config.toml
d_model = 256
d_expert = 64
moe_layers = [4, 5, 6, 7, 8, 9, 10, 11, 12]
router_score = "sigmoid"
vocab_size = 8192
norm = "rmsnorm"
norm_eps = 1e-05
optimizer = "adamw"
lr = 0.000809
beta1 = 0.9
grad_clip = 1.0
batch_tokens = [32768, 65536, 98304]
dataset = "wikipedia_en"
Below are experts of layer 8 (counted from 0) of a mixture-of-experts language model. Rows are named router (the router's row for the expert), gate (a neuron's input weights, with its number), up (a neuron's input weights, with its number), down (a neuron's output weights, with its number) and show model dimensions 0-127. Each number is 50 + 15 x the weight over its row's rms, rounded and kept within 0 to 99.
Before each expert's rows: a language model's description of what the expert responds to. This comes from a sample of Wikipedia text that the model never trained on.

# expert 4
What it handles: Non-English name fragments. Middle word pieces of foreign names and places, often Slavic, Hungarian, South Asian or Semitic, such as -ish- in Mitsubishi, -van- in Advani, Újpest.
router:38 71 55 51 47 63 54 42 51 32 47 65 52 46 44 66 66 33 60 48 16 20 45 35 79 34 48 44 64 71 47 47 44 50 45 55 59 36 62 45 64 47 41 42 41 73 45 53 71 41 52 59 46 47 28 39 43 36 42 52 51 37 43 26 34 40 43 56 31 44 23 74 58 48 36 59 59 44 24 64 62 57 36 40 48 56 60 51 69 69 60 53 55 48 46 40 31 14 43 22 41 57 65 41 57 42 69 56 35 29 47 85 39 55 20 56 62 23 71 72 56 37 41 55 53 49 54 28
gate1:44 73 10 37 47 27 68 47 32 52 93 52 84 43 64 35 53 79 47 57 41 29 48 38 61 24 20 72 24 29 21 47 50 43 40 76 51 45 59 54 43 72 64 82 40 66 59 53 24 66 58 47 23 63 43 71 64 39 55 38 74 43 29 19 33 42 38 57 53 60 29 43 52 52 61 52 52 55 31 45 44 44 79 49 56 62 63 51 50 50 72 66 52 64 44 37 32 49 51 37 47 36 46 52 43 43 74 40 38 46 44 62 71 74 74 40 35 84 69 51 30 52 60 48 52 63 51 69
up1:35 44 42 64 71 80 48 49 55 26 44 43 78 63 62 70 53 60 53 60 51 64 45 54 33 62 52 57 64 64 21 36 59 47 43 39 64 52 42 56 23 43 31 52 64 65 52 66 68 65 16 43 42 40 47 52 63 58 16 09 26 20 48 52 30 57 56 69 49 61 66 52 65 77 57 27 44 55 79 22 24 59 66 53 39 29 45 53 60 64 62 71 58 33 47 64 33 70 46 32 59 52 47 21 34 51 30 58 21 55 62 43 74 41 48 43 32 37 66 38 39 58 56 38 67 52 41 82
down1:52 42 53 28 54 31 61 66 14 53 49 45 39 52 48 42 24 36 63 28 42 34 26 36 37 52 62 51 89 67 78 69 65 63 62 38 68 90 40 40 54 49 52 37 50 56 41 51 39 61 37 46 39 35 55 21 41 30 55 27 55 71 45 43 64 34 42 49 51 43 54 53 62 31 29 42 25 71 62 62 45 45 54 52 29 41 44 51 33 68 75 64 67 59 47 28 38 81 50 59 76 14 47 75 63 60 78 55 58 41 54 53 61 43 50 41 46 33 43 49 66 49 60 49 54 64 55 50
gate2:36 65 44 95 16 37 21 79 59 64 68 77 48 39 61 57 47 40 53 69 45 51 18 29 66 34 44 69 57 42 39 36 42 57 52 56 37 39 52 38 50 38 31 31 49 59 44 51 46 62 72 51 41 68 55 47 28 58 45 18 76 61 63 40 46 89 59 64 67 31 49 78 43 73 61 74 44 42 38 67 31 79 50 49 52 67 37 49 69 54 65 35 51 46 40 55 33 49 57 87 27 61 15 31 46 25 54 53 41 53 59 55 61 85 59 67 50 38 50 59 42 38 63 57 33 38 32 29
up2:80 44 84 33 70 50 70 47 39 57 29 20 67 63 43 40 55 56 52 44 64 52 60 48 33 42 72 55 45 88 31 42 72 63 53 32 53 54 55 76 45 56 70 66 91 50 59 66 74 33 56 51 62 34 47 43 28 61 70 64 48 50 74 56 59 41 84 40 61 66 29 29 57 37 40 48 60 76 76 18 73 22 58 41 47 29 74 58 30 31 36 63 30 38 58 35 54 40 51 27 63 48 63 54 55 49 36 43 31 47 56 42 44 66 67 41 51 85 46 57 34 70 45 44 56 39 67 44
down2:42 46 28 46 67 64 77 43 80 41 58 54 34 56 81 45 55 51 51 40 39 44 44 48 38 55 63 49 20 58 44 51 51 70 48 54 43 28 40 73 60 50 43 49 51 54 66 68 63 33 57 65 56 56 71 43 64 62 12 84 53 47 44 64 48 22 53 72 36 49 37 20 36 69 76 64 27 77 56 59 56 11 78 37 74 53 51 27 31 30 19 65 11 53 46 46 45 41 57 62 66 43 55 17 25 82 33 40 60 59 47 55 18 53 50 37 58 42 61 55 70 36 50 37 66 54 51 53

# expert 32
What it handles: Personal name pieces. First names like James, William, Michael, and mid-surname fragments in name lists, e.g. Ag-ass-i, Kenn-edy, Ben-etti.
router:51 67 69 40 32 54 64 41 52 48 23 37 28 41 54 35 43 27 55 32 17 23 49 25 69 32 52 42 62 72 63 67 52 51 42 44 54 41 48 46 62 47 38 20 47 52 54 38 60 61 68 63 55 56 42 52 51 66 38 46 49 45 61 42 34 88 48 79 49 45 34 42 33 43 50 63 66 48 62 65 62 40 06 50 44 39 58 67 43 42 48 36 37 36 80 42 43 07 60 43 66 63 54 36 61 33 64 55 44 31 46 42 31 57 46 52 71 48 53 67 87 22 43 56 55 50 50 24
gate1:50 07 40 33 59 36 23 62 55 45 63 54 48 26 77 41 55 59 70 35 66 61 39 78 42 62 63 48 32 42 51 60 60 25 57 50 59 70 53 26 60 17 45 44 52 52 48 53 60 19 25 62 83 42 52 71 64 55 45 28 42 37 42 51 43 40 63 40 40 65 53 19 59 40 40 46 68 70 48 41 34 67 45 71 63 47 24 43 46 39 67 58 41 65 49 40 64 24 42 49 36 43 66 56 42 46 33 42 70 37 57 23 10 41 66 63 59 53 40 12 25 71 65 77 48 59 34 59
up1:30 65 55 60 70 38 70 77 16 59 47 54 55 42 94 60 34 36 48 50 46 45 43 29 57 61 54 45 53 53 39 36 61 70 43 25 36 57 39 31 26 44 69 55 53 32 65 44 40 46 55 70 53 35 45 20 64 55 58 50 34 43 34 39 42 61 66 28 64 42 53 55 40 20 29 67 39 35 62 17 51 55 47 27 37 38 74 73 51 36 50 78 45 51 38 41 38 62 39 36 79 79 47 56 40 76 45 50 43 40 51 62 38 36 33 38 27 63 42 61 47 37 45 58 35 77 40 26
down1:74 82 36 58 37 71 70 59 49 42 45 63 46 41 51 43 44 45 61 49 57 44 41 17 39 51 56 49 67 64 54 53 48 57 44 46 58 60 49 43 53 62 50 64 32 32 70 11 84 71 55 58 49 41 41 58 49 47 40 55 23 28 31 33 49 36 35 36 35 42 77 63 53 28 51 58 48 49 62 38 58 54 57 55 61 46 56 77 15 49 54 58 70 56 37 53 48 64 36 25 39 43 39 59 59 47 84 28 56 45 52 79 45 72 15 20 44 35 50 68 33 37 35 63 36 35 56 43
gate2:61 45 58 42 32 24 46 62 31 76 38 52 65 21 59 20 50 43 42 45 62 46 38 42 45 43 42 60 46 66 64 76 56 83 73 29 43 47 23 51 36 53 40 56 73 60 56 42 54 42 50 48 38 35 56 27 62 46 44 29 25 35 39 56 38 71 44 58 43 61 50 49 32 47 43 62 44 50 49 53 68 45 53 40 72 57 57 79 24 50 21 51 49 67 47 49 44 68 56 64 32 46 53 62 69 45 45 61 40 70 39 54 67 53 19 41 18 48 75 41 68 31 66 67 66 52 33 46
up2:54 33 45 61 50 05 63 54 39 59 55 63 50 45 48 28 58 21 42 54 52 45 50 64 40 50 36 63 43 47 37 42 28 54 65 27 57 59 44 31 76 39 47 43 58 49 28 65 35 64 41 41 49 51 16 34 58 48 54 65 58 31 27 86 50 50 47 53 39 70 23 55 57 34 48 49 62 31 47 66 66 57 13 19 63 46 51 51 57 44 21 47 49 53 49 52 45 50 51 64 19 51 55 60 63 65 17 43 35 67 62 54 36 53 16 53 31 59 61 86 53 18 73 59 39 50 44 41
down2:45 75 35 57 47 62 41 39 33 68 75 54 34 34 35 55 31 54 22 50 24 43 62 56 42 35 41 68 74 45 50 61 60 34 63 63 46 39 31 72 64 77 44 54 54 51 91 47 90 56 26 37 17 34 43 25 51 50 22 42 66 53 55 74 31 65 49 60 34 38 51 59 48 35 68 43 56 29 37 53 60 56 40 47 77 45 59 95 24 50 46 58 65 45 57 59 44 56 61 55 50 65 52 55 36 64 53 71 66 16 55 75 46 41 28 32 40 49 61 23 78 25 46 59 50 67 53 63

# expert 1
What it handles: Reporting verbs, score dashes. Past-tense verbs of announcing or writing such as announced, said, published, plus "on/On" before dates and dashes inside tennis scores like 6–1.
router:57 67 60 36 42 45 73 56 70 43 54 54 43 46 60 46 64 35 39 38 37 38 28 45 51 20 71 24 55 61 56 38 34 27 49 14 58 42 58 63 69 45 22 34 56 49 36 41 59 59 62 51 35 54 40 52 42 61 63 60 53 71 37 55 57 64 57 53 31 55 21 58 63 56 57 49 36 46 56 45 81 33 37 62 53 69 38 73 33 41 54 54 55 55 43 61 58 19 48 17 49 48 65 48 34 42 36 50 49 60 71 42 67 38 39 22 71 43 54 55 91 48 51 48 47 50 53 63
gate0:56 54 30 46 69 78 63 36 50 75 48 71 49 43 39 42 37 55 28 46 82 33 50 44 44 76 57 40 85 61 35 37 53 64 38 47 52 58 37 56 64 26 32 34 52 61 29 26 38 55 65 70 44 49 44 32 21 66 66 61 61 52 57 66 17 60 34 75 65 39 65 51 40 67 43 79 45 67 50 56 76 59 45 23 34 29 26 70 29 71 47 33 55 27 26 71 47 36 85 51 47 51 47 70 47 34 51 76 41 48 59 46 42 56 24 80 90 21 54 51 52 46 35 47 55 54 60 32
up0:73 57 56 65 51 72 65 42 51 38 68 51 42 29 68 55 33 57 42 47 55 72 44 34 83 42 59 61 41 56 65 47 61 66 44 30 55 44 68 22 48 46 42 63 48 55 38 39 69 60 57 58 64 29 52 43 41 60 27 37 64 57 62 52 30 37 66 63 70 21 64 83 51 85 57 55 13 15 69 57 42 88 45 72 52 27 32 69 38 43 38 28 73 41 47 64 51 51 64 57 61 45 32 56 67 55 47 65 37 26 38 90 51 54 53 60 45 45 58 22 47 36 33 49 62 44 87 18
down0:66 42 58 46 43 48 21 58 60 39 63 67 90 34 29 70 68 59 50 62 46 46 84 10 53 54 50 49 57 71 53 39 55 62 51 45 42 41 66 42 62 57 17 30 49 69 65 40 51 42 49 34 42 61 37 33 45 69 28 51 45 78 48 60 13 44 56 56 58 25 55 44 35 37 54 41 26 51 59 76 66 14 59 65 33 45 50 53 17 53 33 77 49 54 60 37 52 70 55 46 57 33 54 62 47 41 49 53 34 39 59 61 51 39 24 47 74 62 36 68 63 51 59 68 53 41 47 30
gate1:57 32 24 57 57 31 54 34 54 62 26 55 59 78 58 61 53 61 42 22 37 39 49 97 42 72 13 61 63 57 58 32 48 54 44 36 64 48 69 34 55 50 37 21 46 71 54 59 62 48 46 55 54 57 66 51 38 67 73 64 81 39 62 59 42 37 62 84 32 51 64 59 57 56 42 43 34 40 45 26 57 59 48 58 81 60 22 36 61 74 65 50 23 59 56 33 70 40 60 32 38 56 82 54 15 53 19 36 47 31 51 45 48 36 60 54 62 32 58 37 47 52 52 61 31 36 66 50
up1:22 35 50 68 46 84 53 33 28 35 63 42 47 37 61 42 44 76 46 63 56 71 47 28 59 58 52 56 40 58 43 55 56 52 47 61 47 31 57 64 56 48 50 40 24 27 38 74 65 43 68 51 38 31 33 48 56 26 55 63 33 77 21 71 35 35 21 29 81 41 57 23 48 63 42 56 66 63 73 42 48 55 20 42 61 63 34 52 26 49 79 21 63 49 59 36 59 39 78 46 46 32 44 82 52 52 07 71 70 47 54 65 26 56 46 45 51 51 79 45 69 41 47 47 31 48 81 73
down1:11 54 57 46 60 62 45 45 43 60 51 46 00 67 86 41 69 43 72 66 69 39 49 52 40 43 69 45 49 53 70 48 50 43 25 45 74 50 69 44 62 58 53 44 27 53 54 27 57 38 59 49 49 52 54 78 52 60 48 41 42 38 63 70 82 37 34 50 47 36 18 64 39 63 37 67 75 50 62 37 46 58 33 38 72 38 49 07 36 53 56 64 61 50 45 26 60 49 26 37 39 55 51 33 54 58 35 57 62 28 17 54 33 41 39 45 35 42 64 69 50 75 58 51 43 47 57 51